Experts of a small language model.
Size: width 128, vocabulary 4641, 35.2M parameters.
Experts: 128 experts in each of 7 layers, 3 picks a token, a softmax router, 64 empty slots to pick.
Training: a variant of Muon for the experts, 658M tokens.
Below are experts of layer 6 (counted from 0) of a mixture-of-experts language model. Rows are named router (the router's row for the expert), gate (a neuron's input weights, with its number), up (a neuron's input weights, with its number) and show model dimensions 0-127. Each number is 200 + 30 x the weight over its row's rms, rounded and kept within 0 to 999.
After each expert's rows: a language model's description of what the expert responds to. This comes from a sample of Wikipedia text that the model never trained on.

# expert 33
router,216,221,181,195,188,170,183,249,206,210,242,208,203,229,178,156,204,180,211,213,207,194,156,178,187,213,212,160,238,180,236,217,219,221,189,191,183,181,207,213,211,218,199,227,194,192,236,206,141,175,183,239,205,214,105,219,180,201,204,182,173,161,165,192,196,237,292,235,156,210,276,229,206,217,262,151,202,229,156,213,228,181,124,187,220,166,193,179,241,209,180,224,200,223,153,227,174,222,206,203,208,187,154,185,171,177,186,265,268,185,175,245,225,239,218,221,157,251,192,183,213,183,210,203,215,158,192,212
gate0,200,216,170,195,182,149,186,242,159,169,175,215,236,203,187,205,263,201,176,204,241,198,206,184,181,212,236,216,208,202,201,218,218,214,205,221,181,226,167,191,225,207,173,269,266,245,229,239,214,184,227,177,195,138,207,193,184,234,237,213,156,144,151,213,203,192,209,158,195,234,235,222,223,162,229,127,203,193,146,160,183,207,161,234,207,169,207,159,183,227,229,194,217,128,199,177,183,235,192,208,159,185,192,222,232,203,224,272,246,150,208,187,182,185,227,211,208,224,228,216,193,203,197,153,199,288,219,223
up0,178,212,179,183,223,208,200,188,172,177,169,161,241,185,218,272,237,219,237,202,196,197,195,197,237,225,239,194,189,215,176,180,201,201,205,179,208,163,152,199,214,204,184,199,192,166,185,191,259,157,206,225,214,223,203,176,200,216,212,198,155,200,192,153,222,136,221,213,166,189,216,224,205,210,217,129,220,238,188,247,200,221,226,185,231,220,166,197,203,160,177,235,166,176,215,174,253,175,245,123,259,210,156,169,131,179,263,166,222,196,210,174,194,192,246,213,131,188,219,176,178,236,155,259,219,151,185,172
Description: Verb suffixes and reporting verbs, such as -ed, -ing and -ated in returning, rejected, satisfied, plus wrote and stated.

# expert 36
router,223,241,184,194,219,165,169,219,156,160,189,188,209,207,152,213,172,226,277,198,238,197,215,168,151,192,222,227,199,188,229,219,252,241,218,191,175,207,214,184,222,193,144,238,236,211,192,192,208,226,165,210,193,163,177,205,164,135,190,158,173,187,202,237,211,224,253,214,164,213,212,259,207,186,277,151,208,261,210,185,218,186,175,175,192,162,202,190,231,173,214,178,168,178,191,224,141,173,222,255,224,200,135,143,222,212,194,221,173,221,127,213,200,168,184,185,154,234,220,229,210,192,213,242,184,199,202,177
gate0,183,210,227,165,161,168,168,232,193,213,163,212,238,204,188,172,192,182,190,182,208,201,177,175,201,204,143,186,178,220,174,221,218,132,210,208,196,184,221,218,202,176,220,197,135,197,130,221,179,210,158,214,171,201,177,230,140,213,224,132,186,270,161,227,203,227,158,201,214,280,183,191,202,162,173,144,177,190,198,192,138,131,210,257,205,236,224,194,132,217,236,220,191,233,220,240,235,205,191,176,159,173,194,155,207,183,163,238,187,206,203,240,210,185,224,208,213,213,229,206,215,206,158,159,210,217,158,214
up0,203,190,183,171,178,206,161,174,194,187,236,186,215,189,145,186,223,179,213,211,158,193,201,165,241,208,244,193,201,215,193,133,224,289,263,211,200,244,195,196,215,175,236,210,202,182,218,237,193,235,242,169,212,201,234,152,211,192,247,230,215,120,260,147,229,174,237,195,230,194,177,238,197,219,238,219,210,163,194,196,221,226,205,169,280,219,196,237,248,214,155,228,224,156,192,143,182,190,194,233,216,226,190,259,207,200,204,180,185,179,206,244,213,168,182,213,229,204,188,203,225,210,257,188,214,185,166,155
Description: Periods ending sentences or following initials and abbreviations, as in "Thomas B.", "U.S.", "2007.", including quote-and-period combinations.

# expert 54
router,252,268,189,242,187,197,208,192,191,199,169,151,221,207,215,235,211,185,215,181,229,154,186,183,187,182,224,169,210,199,164,225,186,186,203,209,190,197,251,160,216,212,259,199,155,235,235,190,194,181,193,203,188,190,169,234,195,186,186,122,173,185,203,188,175,257,203,282,196,207,235,216,255,225,220,200,209,178,176,211,246,227,112,228,191,172,195,179,204,175,203,188,206,194,167,258,141,187,187,237,196,186,144,174,155,177,219,256,249,240,197,231,207,153,163,211,209,238,235,210,217,248,247,189,197,181,182,211
gate0,213,186,169,201,235,205,223,168,207,182,232,189,284,193,140,180,209,256,190,212,195,174,244,207,203,211,187,186,243,201,182,168,218,193,146,230,144,233,186,205,192,236,243,220,241,189,135,200,224,251,187,203,190,159,202,210,220,211,182,169,205,202,205,214,216,261,212,180,170,218,178,245,221,232,230,182,220,246,221,214,252,229,161,186,182,255,179,180,174,205,254,194,245,231,174,208,211,231,187,201,131,253,180,132,171,157,185,199,211,176,230,184,176,225,209,198,230,232,174,220,265,241,193,247,197,209,230,199
up0,219,236,177,214,250,227,190,185,176,223,190,242,215,152,150,210,217,272,163,189,218,218,200,187,211,188,183,183,161,167,215,187,187,195,125,230,196,250,183,195,159,217,194,209,245,177,174,212,211,221,171,185,199,240,184,244,236,200,166,174,190,160,162,221,207,223,151,223,228,196,190,204,209,179,215,205,204,173,170,167,258,148,144,265,165,215,200,207,178,259,186,198,142,224,141,195,162,223,159,214,120,176,186,175,221,175,193,185,143,189,193,196,184,158,209,196,224,227,207,221,186,246,176,212,269,187,192,197
Description: Prepositions after verbs or nouns, mostly "by" after passives, plus "with", "against", "under", "via", as in "designed by".

# expert 56
router,209,213,220,234,158,177,202,176,222,198,175,199,204,263,180,220,165,226,200,221,158,194,214,204,146,211,181,214,173,171,155,212,240,170,177,179,188,215,210,246,176,172,208,219,231,217,180,218,213,183,212,184,213,229,149,281,236,166,202,135,207,136,226,239,217,207,247,223,172,179,185,227,238,215,188,216,214,228,164,194,223,219,163,177,198,196,191,216,225,206,212,177,210,212,205,246,177,133,170,232,180,187,169,187,167,263,246,282,164,193,195,177,235,201,217,214,134,192,190,250,176,231,215,224,184,134,228,158
gate5,171,164,155,240,184,200,158,226,169,191,207,206,171,174,187,215,197,215,193,222,222,233,201,180,196,153,189,221,192,243,187,190,213,153,241,195,258,197,192,224,166,205,208,187,194,197,209,170,194,197,213,168,228,188,159,226,181,209,183,193,164,205,242,176,189,222,142,184,215,195,263,252,176,189,220,174,215,230,270,176,182,195,154,224,170,246,173,252,197,245,216,263,164,204,202,171,225,203,188,163,138,218,204,181,214,162,231,206,161,215,159,167,190,192,180,213,238,119,249,194,145,261,244,238,216,196,231,251
up5,268,186,224,203,213,228,255,198,220,195,224,176,234,200,221,216,205,171,158,233,191,174,206,265,190,217,153,166,166,161,194,242,112,241,191,133,207,182,181,182,239,212,183,226,207,184,177,217,203,229,225,214,176,182,214,216,164,241,195,245,206,172,231,233,147,258,225,203,199,242,202,160,210,158,220,244,194,224,203,205,190,228,186,169,206,244,186,139,237,209,214,145,204,173,241,186,204,215,179,267,150,206,190,208,228,207,209,185,209,183,160,205,212,191,188,213,173,188,205,242,210,189,207,217,192,124,131,205
Description: Subject pronouns starting clauses, mostly he, she, it, they, we, plus word-initial pieces like he in height, heavily, bas in baseball.

# expert 6
router,182,256,198,194,164,174,152,190,187,208,170,166,206,226,174,166,216,234,213,171,223,161,224,173,212,198,187,170,228,238,182,241,192,223,128,178,193,175,232,187,209,160,181,185,205,217,180,152,222,173,218,249,192,165,172,237,156,180,187,187,184,148,213,181,240,234,285,241,152,212,260,201,269,217,211,149,227,182,213,228,181,199,167,187,184,145,234,201,240,226,167,217,207,195,187,235,154,152,216,209,188,211,180,204,182,215,199,282,238,177,177,158,195,148,154,204,193,194,206,176,233,224,173,205,197,177,194,212
gate0,209,175,195,200,265,190,229,148,178,196,226,247,218,165,196,214,148,176,185,167,256,220,190,206,165,143,200,197,201,196,242,184,164,224,189,249,207,250,195,154,220,166,230,229,213,207,252,167,215,194,272,231,177,200,203,230,203,199,208,219,154,184,198,213,184,190,223,189,155,222,241,230,193,258,182,189,176,181,231,200,210,227,164,221,240,209,162,140,214,156,171,168,195,229,220,223,204,211,142,176,157,233,190,179,153,202,161,160,230,203,180,181,175,265,186,246,200,193,228,179,229,217,188,147,202,247,226,251
up0,156,195,249,211,176,196,211,280,210,196,176,223,216,213,252,192,214,181,203,204,161,200,209,172,220,288,149,191,180,217,208,202,198,203,219,231,210,184,185,206,223,264,186,215,152,198,173,227,186,167,185,197,212,267,198,181,188,202,210,171,228,201,214,198,200,232,191,241,173,168,222,231,168,143,245,179,197,213,139,219,174,230,206,196,155,169,254,238,231,266,182,207,209,122,171,183,214,206,203,183,172,156,229,173,185,203,222,204,194,244,212,222,233,203,226,225,228,236,172,237,187,160,269,240,186,168,161,215
Description: Words that link a verb or adjective to what follows, mostly "to" plus modals and prepositions, as in "sentenced to", "would", "away from".

# expert 11
router,219,242,164,214,193,148,189,187,198,207,201,212,206,207,220,206,179,208,203,245,194,177,157,216,146,187,210,192,175,209,197,243,240,196,184,211,206,190,229,173,211,208,191,232,222,183,235,163,158,185,197,242,219,232,204,226,143,147,184,136,202,179,236,212,145,201,270,245,146,188,305,195,255,207,272,143,211,189,183,212,195,212,206,150,231,170,197,208,230,198,190,167,229,204,246,245,187,210,196,255,180,201,171,179,171,195,182,205,193,191,177,208,176,146,185,201,164,204,192,222,228,253,201,189,177,147,234,159
gate0,243,235,218,177,258,165,215,198,248,273,185,187,196,205,201,194,264,200,208,238,170,189,205,135,236,193,185,209,224,144,175,185,209,201,201,155,179,150,210,245,178,265,217,192,205,223,212,175,160,212,172,215,191,209,214,194,225,238,131,230,223,192,199,191,142,174,243,230,208,196,223,198,168,204,135,149,207,136,228,232,193,176,170,160,215,231,155,198,217,156,259,219,223,221,232,232,225,208,175,147,219,209,242,176,198,202,174,188,200,250,164,216,205,206,209,212,156,233,202,195,254,200,192,182,215,170,209,199
up0,173,188,204,187,194,246,242,160,153,174,202,213,189,217,191,204,193,223,183,191,214,183,223,180,181,182,197,190,124,215,227,173,173,173,196,180,211,222,179,155,158,136,169,205,148,235,276,209,169,179,204,177,165,221,190,179,172,201,240,191,188,217,211,179,188,285,142,137,193,214,111,260,197,215,234,236,185,215,175,204,250,223,209,234,178,199,213,179,206,190,189,215,179,165,159,220,167,176,235,229,191,178,160,213,231,152,156,243,221,189,258,193,223,163,206,210,235,246,232,192,189,168,198,216,193,216,204,198
Description: Bare space token standing just before a number, after colons, table pipes or prepositions, as in "Frequency: 91.7", "on 18 July", "| 27 Feb".

# expert 34
router,200,229,202,212,207,188,207,225,178,200,194,161,213,281,217,214,156,208,256,193,200,197,191,147,167,222,186,209,238,190,205,220,234,206,213,207,200,194,199,187,172,174,184,210,254,201,184,212,201,161,188,267,201,233,158,239,186,191,129,170,156,162,174,210,186,248,275,258,175,208,261,197,269,230,240,211,194,190,208,247,229,191,156,182,178,184,207,249,223,169,236,217,189,213,182,196,173,164,203,196,218,192,195,183,209,245,219,240,207,178,119,167,231,203,192,253,169,231,224,207,225,221,267,179,195,208,179,174
gate8,181,194,166,146,254,221,227,261,171,227,174,175,220,181,203,156,184,200,189,209,198,241,190,215,245,210,128,226,222,197,216,203,168,179,179,209,230,177,170,130,211,202,222,209,267,209,219,215,223,248,198,131,201,233,231,144,242,182,171,195,229,200,195,200,201,178,173,202,231,182,216,195,201,168,258,201,180,241,280,198,206,256,206,222,177,197,178,245,166,177,225,159,188,191,244,207,142,219,228,202,176,183,208,152,198,241,189,164,249,202,197,196,157,204,200,165,153,199,194,218,193,179,185,155,170,166,153,186
up8,206,227,241,210,207,164,189,159,186,151,212,172,207,209,219,215,171,181,236,196,187,188,201,130,183,216,257,191,253,217,201,238,232,176,219,161,155,248,233,256,156,194,161,150,139,161,190,211,167,229,166,211,187,206,199,247,214,217,205,170,209,188,248,220,190,226,242,175,189,235,220,239,193,173,179,227,181,127,177,213,220,232,172,148,195,166,170,189,233,190,162,193,183,153,185,168,199,187,158,230,177,225,189,211,192,224,209,176,133,167,187,225,229,195,185,223,251,221,156,193,210,254,214,229,235,246,235,208
Description: Conjunctions and relative words linking clauses, often after a comma, such as and, but, because, which, where, that.

# expert 44
router,211,238,176,219,203,172,164,208,217,162,196,177,202,202,203,206,170,226,281,180,237,186,201,164,162,195,242,225,206,201,210,200,223,227,234,177,218,217,207,205,229,187,201,243,234,200,201,217,162,185,164,237,180,173,195,221,143,136,186,139,153,191,215,215,213,238,246,226,160,240,206,238,231,193,274,171,199,192,236,235,226,167,167,178,200,156,202,203,265,190,197,185,181,181,233,241,185,154,216,246,225,187,123,207,227,189,211,234,155,209,126,205,178,196,183,184,162,212,202,225,193,193,249,255,222,191,246,203
gate0,174,210,173,216,183,170,238,255,226,193,199,179,159,154,191,222,154,203,199,191,221,244,219,187,214,234,176,223,203,191,232,190,241,215,204,155,201,161,185,155,136,201,252,226,183,194,170,167,236,211,198,192,185,193,162,218,252,138,218,145,206,188,240,185,181,207,136,217,218,200,201,193,211,231,162,254,156,222,163,269,166,192,175,227,172,220,187,226,199,203,153,166,226,258,151,165,212,217,206,240,216,210,188,202,160,188,171,220,160,249,249,139,195,162,189,157,179,155,209,212,165,205,206,231,186,199,236,189
up0,180,246,179,195,175,157,252,236,229,237,222,192,210,178,228,236,164,220,209,170,190,244,226,209,222,230,210,225,243,200,244,197,228,208,183,156,202,150,203,224,163,267,227,223,220,177,174,155,212,220,175,219,204,263,152,196,223,142,193,165,206,200,236,189,225,202,161,212,223,195,214,191,223,224,168,205,191,203,181,230,173,180,177,220,192,178,178,165,201,215,143,198,209,238,160,198,247,175,215,185,168,216,167,246,162,192,186,242,182,211,268,164,123,205,194,123,183,168,232,207,146,174,222,220,213,213,252,174
Description: Periods ending sentences, plus decimal points and abbreviation dots in numbers and times, such as 89.6, 1.74 m, a.m.

# expert 4
router,235,203,205,216,187,157,187,256,125,215,178,192,216,241,190,150,182,211,231,202,179,193,180,191,152,157,200,202,187,197,159,225,224,237,181,216,204,155,267,168,210,183,198,193,221,190,206,230,213,209,218,262,203,211,188,181,210,177,155,190,207,164,218,164,245,209,256,269,155,202,206,202,232,203,192,146,187,192,190,202,272,236,175,147,196,174,234,204,206,230,181,204,234,236,206,204,142,184,183,200,187,188,154,162,171,219,198,265,215,248,168,194,173,205,258,235,211,253,204,217,199,244,192,180,182,133,228,215
gate0,238,234,221,154,194,186,193,170,219,163,143,119,192,217,188,176,190,162,204,146,199,109,188,198,170,167,152,226,212,182,202,252,183,220,198,196,183,192,148,248,243,185,192,200,200,221,176,201,152,229,214,176,172,166,201,221,198,219,153,230,158,248,219,161,178,159,207,192,203,196,174,196,211,120,179,167,151,240,225,156,240,231,181,169,194,192,162,214,140,233,202,172,164,217,179,185,200,202,207,230,238,176,219,210,246,213,232,195,200,161,196,204,195,189,222,148,200,152,160,199,215,253,183,194,196,205,188,213
up0,212,239,153,225,199,201,188,248,173,233,169,200,155,193,201,185,142,265,180,205,228,217,195,242,149,174,195,147,216,163,203,202,187,165,205,226,212,241,204,160,190,181,198,201,158,180,177,224,206,150,216,216,217,211,182,186,235,219,217,188,182,187,224,185,252,162,232,140,195,203,200,256,225,215,211,199,224,150,163,241,256,165,182,256,254,208,173,165,193,175,170,237,241,159,184,159,162,210,201,177,183,212,172,209,137,160,195,186,212,247,172,176,232,209,129,232,199,234,194,158,203,179,201,185,207,237,239,164
Description: Nationality, occupation and article words in opening biography definitions after is/was, such as a, professional, footballer, politician, actress.

# expert 21
router,210,223,182,179,172,172,172,243,134,155,184,198,223,231,215,196,194,251,229,166,227,193,163,203,124,216,233,206,177,201,233,221,224,198,183,228,249,179,255,144,235,233,181,210,208,185,195,219,174,184,169,168,194,222,199,204,230,154,175,161,152,195,164,179,148,225,218,280,169,203,227,223,219,181,189,146,182,247,211,221,261,228,187,194,160,203,206,162,192,178,204,219,206,200,217,214,145,162,247,224,202,143,126,187,142,203,217,249,204,205,189,208,190,210,229,201,189,232,190,191,199,197,171,175,153,172,185,219
gate5,145,192,172,194,197,203,232,231,158,181,184,149,224,168,179,196,135,192,268,211,227,188,179,193,220,154,220,169,195,178,137,174,153,191,228,214,161,254,272,180,165,190,239,209,199,200,244,155,194,172,252,178,188,246,203,219,201,208,238,167,214,211,211,215,231,189,212,194,233,193,204,221,207,209,205,217,183,196,229,234,197,142,163,185,244,194,167,198,198,200,178,224,230,194,203,227,261,168,174,247,237,192,250,175,249,197,190,164,190,227,209,207,219,160,223,219,240,149,212,162,198,166,178,217,273,227,200,145
up5,187,225,195,163,161,180,173,130,152,181,140,187,124,216,184,238,163,196,186,213,267,218,206,211,132,165,169,219,188,164,223,242,177,190,193,195,185,205,128,193,188,137,203,186,238,152,201,205,183,198,201,211,210,174,172,201,161,220,204,217,183,198,160,234,218,189,220,200,198,172,198,230,196,179,198,151,231,224,173,207,244,176,210,169,171,198,215,230,163,183,232,195,180,195,202,193,184,188,184,131,106,219,210,189,232,177,188,192,196,251,186,237,175,195,229,230,195,193,173,154,160,176,149,164,204,225,150,218
Description: Person-role nouns and agent endings after his or the, such as president, member, author, curator, pianist, teammate, University.

# expert 10
router,188,180,158,185,158,179,184,198,198,177,271,155,195,218,214,155,200,213,222,166,235,212,255,172,175,160,223,232,213,209,167,203,232,212,166,233,202,157,228,227,220,212,160,163,200,217,205,212,153,241,235,207,221,174,161,225,169,168,204,181,176,169,210,243,229,224,213,226,176,254,235,179,220,155,224,177,155,193,172,162,227,159,177,150,131,170,205,203,184,200,157,192,199,207,170,221,174,173,210,262,253,178,187,183,206,254,166,214,240,235,168,171,210,157,237,177,204,226,189,168,187,234,253,202,170,159,239,173
gate8,222,180,195,186,157,213,181,143,211,153,178,170,212,221,179,191,128,173,191,179,245,177,231,213,189,187,223,203,147,199,210,206,211,189,193,163,163,163,222,183,192,193,193,211,190,152,193,186,222,171,118,188,195,242,161,239,219,153,182,159,152,192,196,174,166,230,220,235,193,204,228,133,242,170,237,220,206,174,179,200,260,180,198,158,177,226,224,199,220,147,165,187,166,158,216,204,183,172,215,192,234,103,168,215,163,210,212,186,205,212,185,191,191,181,172,221,243,226,182,157,242,240,205,177,164,192,237,251
up8,158,240,164,208,242,247,212,233,216,181,256,169,207,217,171,212,159,165,190,225,251,209,208,171,270,204,209,212,260,192,230,239,250,188,201,252,226,216,252,202,162,195,237,200,194,219,167,178,169,180,212,165,188,174,223,208,165,240,165,187,180,243,209,192,201,127,170,220,243,198,250,209,199,177,245,210,196,149,177,205,208,170,219,206,225,141,209,181,247,210,180,212,224,160,242,210,215,221,150,232,164,266,213,208,206,156,192,216,175,214,143,199,244,210,209,216,160,210,246,233,206,197,171,235,199,187,198,170
Description: Rare sparse mix: G after don't/can't in song titles (Give, Get), plus Republican, Democrat, President in election contexts.

# expert 31
router,214,235,177,143,181,159,197,165,204,230,177,228,154,225,153,207,176,168,204,178,212,162,173,193,168,144,207,167,188,200,186,215,197,237,170,196,170,225,244,212,205,183,199,222,239,240,204,220,144,188,192,231,234,226,146,230,204,177,223,179,168,154,200,195,219,268,232,238,139,232,240,216,246,215,270,197,182,228,206,190,203,239,167,190,213,155,171,185,224,201,171,194,181,211,169,256,190,196,221,205,179,141,188,188,185,181,193,246,253,211,217,271,234,217,236,224,152,235,217,188,161,213,203,199,200,138,206,231
gate0,202,181,221,195,202,164,175,198,162,182,149,190,212,232,165,171,195,215,248,209,179,167,258,219,162,164,148,199,242,196,204,250,188,224,239,220,205,207,215,147,230,252,148,151,203,266,272,208,150,168,131,241,209,217,200,230,200,248,199,182,211,178,239,211,201,222,161,204,198,248,230,229,195,158,200,223,239,205,202,183,223,211,227,211,212,189,225,181,236,204,199,165,224,230,189,206,219,188,224,169,238,183,203,185,192,253,174,262,209,238,231,221,225,254,209,187,232,220,195,163,162,164,156,174,217,212,185,253
up0,178,213,166,212,180,190,129,174,220,205,251,208,171,246,206,242,220,216,181,222,229,216,179,189,215,170,194,157,262,209,196,124,205,189,207,217,168,140,213,232,182,171,204,224,204,254,191,143,222,177,221,169,160,213,233,218,237,193,229,218,211,140,235,151,138,192,120,194,156,239,195,224,202,228,174,247,217,243,184,187,215,202,215,172,181,185,213,155,211,142,198,206,201,170,184,218,184,252,219,210,195,222,240,225,235,206,216,187,220,183,208,206,160,242,162,158,162,239,196,191,209,223,164,177,188,175,207,247
Description: Past-tense verbs and their endings after was or a subject, e.g. appointed, buried, died, acquis(ition), prepared, in biographies.

# expert 14
router,201,248,186,169,148,183,206,220,206,187,209,227,249,246,238,197,235,183,221,184,215,156,201,162,187,187,189,165,235,171,185,227,252,216,197,191,165,174,236,201,186,234,188,224,192,248,228,171,182,150,198,249,199,174,148,197,207,187,195,146,186,160,169,181,133,260,250,253,159,237,308,236,240,230,218,193,151,192,209,206,195,183,123,220,239,171,185,209,216,212,212,221,208,180,178,221,158,195,201,202,178,190,171,180,189,179,199,257,205,210,188,197,208,195,163,237,188,204,210,160,233,206,232,180,214,171,183,226
gate0,198,153,225,240,174,212,201,200,180,189,160,227,144,187,194,250,220,200,236,265,232,225,211,179,187,194,202,222,210,226,184,206,249,190,200,156,166,178,232,226,204,197,225,213,176,165,214,238,228,223,226,193,219,236,184,262,184,196,218,279,214,165,178,167,186,225,151,260,201,214,247,214,200,229,263,229,222,185,237,202,177,203,133,176,230,244,151,187,259,195,187,171,245,208,224,246,230,203,208,162,189,227,210,134,193,181,210,214,171,235,211,221,192,176,218,187,199,201,243,168,209,216,140,270,194,195,182,196
up0,182,180,215,203,169,253,255,204,205,228,210,275,223,208,210,215,202,202,268,204,209,241,212,199,203,191,216,219,206,235,222,173,202,209,193,205,139,198,203,237,248,232,181,162,198,202,211,271,241,243,173,161,189,167,203,178,220,250,143,193,162,200,144,183,142,210,183,186,177,155,264,187,225,264,235,145,197,201,166,164,164,196,195,203,161,195,172,235,239,225,187,229,188,210,208,234,177,182,231,175,217,236,198,168,213,190,154,217,196,238,249,196,235,219,186,203,182,209,260,199,217,151,220,218,173,211,149,219
Description: Prepositions and linking words in running prose, such as for, with, of, over, including, plus word-initial for as in fortify, foreign.

# expert 64
router,184,188,150,178,153,179,188,199,206,181,272,151,191,214,227,160,200,201,221,164,231,204,245,176,174,162,228,218,208,209,174,210,229,215,167,232,191,157,237,222,224,211,152,171,196,204,200,224,150,236,235,213,231,185,152,225,171,162,199,176,173,169,204,247,227,219,218,233,176,260,230,189,219,172,224,182,165,192,162,169,230,163,175,153,122,163,222,201,189,194,154,204,186,206,182,217,174,170,204,250,263,185,191,185,212,250,158,215,237,232,172,168,203,155,235,187,207,216,180,171,185,234,265,205,182,161,236,175
gate1,235,201,181,189,161,236,201,160,164,240,187,208,245,239,233,203,191,165,224,204,174,192,253,172,191,213,228,221,206,229,204,225,197,233,144,213,210,148,271,267,189,163,226,170,192,197,179,146,190,198,189,201,208,207,151,239,182,156,219,170,179,212,161,234,272,206,253,145,177,204,203,238,278,177,229,196,196,213,181,220,197,208,151,238,178,238,176,187,168,260,178,234,177,212,187,226,190,222,196,231,225,187,146,205,212,203,187,235,213,197,241,181,175,194,178,209,201,202,138,203,237,168,215,220,194,158,171,246
up1,185,222,204,205,161,187,194,211,186,174,221,197,142,166,176,221,167,208,203,157,216,186,183,147,211,196,221,185,292,233,180,245,138,252,197,264,259,220,195,171,186,196,179,239,211,208,187,227,236,156,201,156,173,201,186,231,175,228,165,155,231,188,217,164,214,239,229,176,141,187,167,179,193,215,175,183,251,216,218,187,194,250,167,188,223,237,196,199,191,212,183,167,258,211,221,207,202,197,152,144,173,231,217,163,167,185,165,145,184,207,200,209,212,192,240,197,210,171,214,174,270,154,228,153,197,222,204,182
Description: Conjunctions and linking words like while, before, although and that, plus digits and invisible characters in coordinates and years.

# expert 32
router,224,233,158,220,199,167,208,240,193,199,222,185,208,202,167,164,161,208,228,224,236,194,153,164,173,168,258,216,189,201,172,185,215,200,203,225,177,158,243,215,188,153,194,220,202,186,173,235,211,229,193,266,213,220,165,269,173,196,175,185,175,145,202,208,176,236,250,215,164,260,218,185,225,192,196,160,213,251,221,223,177,174,125,181,205,140,188,194,196,165,146,214,182,187,197,228,178,185,162,242,203,189,130,188,215,192,177,214,168,187,207,152,204,204,186,156,147,231,180,196,178,244,214,227,157,141,234,235
gate1,215,225,213,196,209,212,149,192,156,266,186,237,179,176,220,182,176,213,204,190,127,207,199,191,197,149,213,193,188,231,168,180,208,250,165,188,159,159,186,131,173,152,183,206,174,213,151,254,258,193,192,222,182,179,250,213,148,214,208,184,131,212,218,179,172,203,155,219,223,215,212,140,206,208,193,177,176,224,226,216,237,185,216,241,192,141,247,202,197,166,175,178,211,226,175,205,190,164,144,200,234,226,239,211,186,200,191,177,182,172,160,216,210,197,185,196,161,152,128,194,224,195,168,175,143,186,242,206
up1,158,181,190,187,186,188,280,206,221,139,199,200,212,221,225,203,254,214,169,241,218,171,190,195,218,231,146,199,203,171,216,190,192,190,220,227,280,189,176,273,176,219,220,189,242,208,214,148,169,224,195,143,195,252,234,209,177,182,176,176,233,195,196,214,262,224,211,174,180,183,159,259,169,233,196,206,188,187,175,194,149,244,151,165,194,225,177,190,214,225,236,244,216,184,178,196,165,219,269,164,246,222,193,195,231,197,204,203,245,242,210,210,213,250,240,180,221,235,210,235,220,220,210,186,208,180,181,147
Description: Digits inside decimals, percentages, vote counts and coordinates in tables and stats, such as 4.70, 0.950, 10,280, 82°35′.

# expert 37
router,187,176,156,187,155,180,190,208,200,173,272,154,198,213,217,151,203,212,221,169,230,215,257,177,174,159,221,222,211,203,163,206,230,217,168,236,200,164,231,236,217,208,159,162,199,206,211,221,155,237,234,208,222,176,158,221,160,173,206,180,179,171,208,249,229,223,213,227,175,248,232,184,220,159,226,184,157,192,174,162,226,163,175,160,127,168,207,207,186,201,156,186,203,212,175,222,179,170,209,262,256,177,184,185,210,261,164,213,243,233,171,172,204,153,233,181,209,221,190,175,179,234,264,206,175,157,238,174
gate0,182,181,176,169,238,205,224,173,239,156,215,211,216,187,181,231,223,212,224,151,212,224,193,139,187,181,209,200,181,223,187,203,191,199,187,199,214,192,201,183,141,136,152,188,165,193,233,168,176,186,206,257,200,161,172,230,217,180,238,231,175,164,198,181,170,205,238,245,179,205,213,246,176,230,210,155,191,221,148,259,211,221,179,229,190,220,184,192,162,166,188,212,212,164,225,197,165,184,183,209,178,160,210,262,198,189,181,189,178,228,193,134,224,270,132,224,159,220,216,190,226,227,201,223,183,130,283,161
up0,176,233,225,197,222,169,224,177,230,203,177,232,211,264,168,273,245,192,190,263,163,169,199,156,173,193,228,206,203,211,166,198,189,203,166,217,203,218,151,215,204,232,206,224,173,215,179,204,180,226,220,170,193,167,267,244,234,255,198,196,214,170,179,202,236,172,185,157,214,200,227,204,216,209,219,214,218,185,182,202,193,196,166,182,190,198,174,178,229,236,198,198,181,275,189,154,145,167,210,200,210,150,218,237,215,177,202,142,177,202,174,300,216,188,249,186,167,247,231,174,229,198,162,228,200,167,149,245
Description: Scattered tokens, mostly table pipes and fragments of names and words, e.g. T(ennis), Al, bachelor's, U.S., due, place.

# expert 42
router,187,176,153,180,151,175,184,198,197,176,267,158,192,215,217,152,198,208,222,173,235,210,261,174,173,161,221,225,215,208,164,207,236,208,167,240,206,160,227,233,217,211,167,157,205,211,210,214,149,239,231,209,219,184,161,222,169,172,206,179,180,167,209,247,231,221,214,228,178,251,237,185,220,155,221,180,156,192,170,159,231,165,178,156,132,168,206,205,182,194,154,193,195,205,174,218,180,175,206,259,255,175,186,191,212,263,165,216,244,237,172,178,213,155,236,179,205,222,193,172,184,233,259,212,176,159,238,176
gate0,233,208,197,223,203,212,149,244,186,179,186,168,205,184,221,184,152,215,187,154,218,197,158,219,197,223,205,139,235,175,195,196,193,184,237,194,232,169,210,208,163,198,229,239,189,194,191,202,213,234,216,252,226,206,180,187,203,209,229,175,188,203,159,179,211,197,275,267,209,215,229,229,192,179,279,231,283,191,149,230,270,159,162,168,179,190,245,147,247,201,129,204,190,188,174,187,212,146,231,204,214,199,190,235,197,207,212,235,188,174,181,157,163,159,137,218,207,186,173,205,189,224,194,215,161,172,209,197
up0,205,190,190,178,218,179,165,230,233,199,207,195,231,267,165,219,210,149,209,172,221,204,278,220,217,188,200,173,166,247,207,237,150,267,137,188,188,203,216,185,239,194,188,160,176,182,230,247,160,218,226,196,208,222,192,234,190,180,222,171,212,228,206,213,194,215,216,215,200,251,193,179,220,222,241,233,191,181,217,157,157,232,253,203,169,181,227,234,175,233,174,207,208,161,232,205,228,165,153,185,186,231,201,279,150,213,182,245,190,193,278,188,225,253,205,234,229,233,193,169,187,224,185,175,164,249,217,186
Description: Function words and line breaks at clause or section boundaries, such as "and", "a", "who", plus Thai-script byte pieces.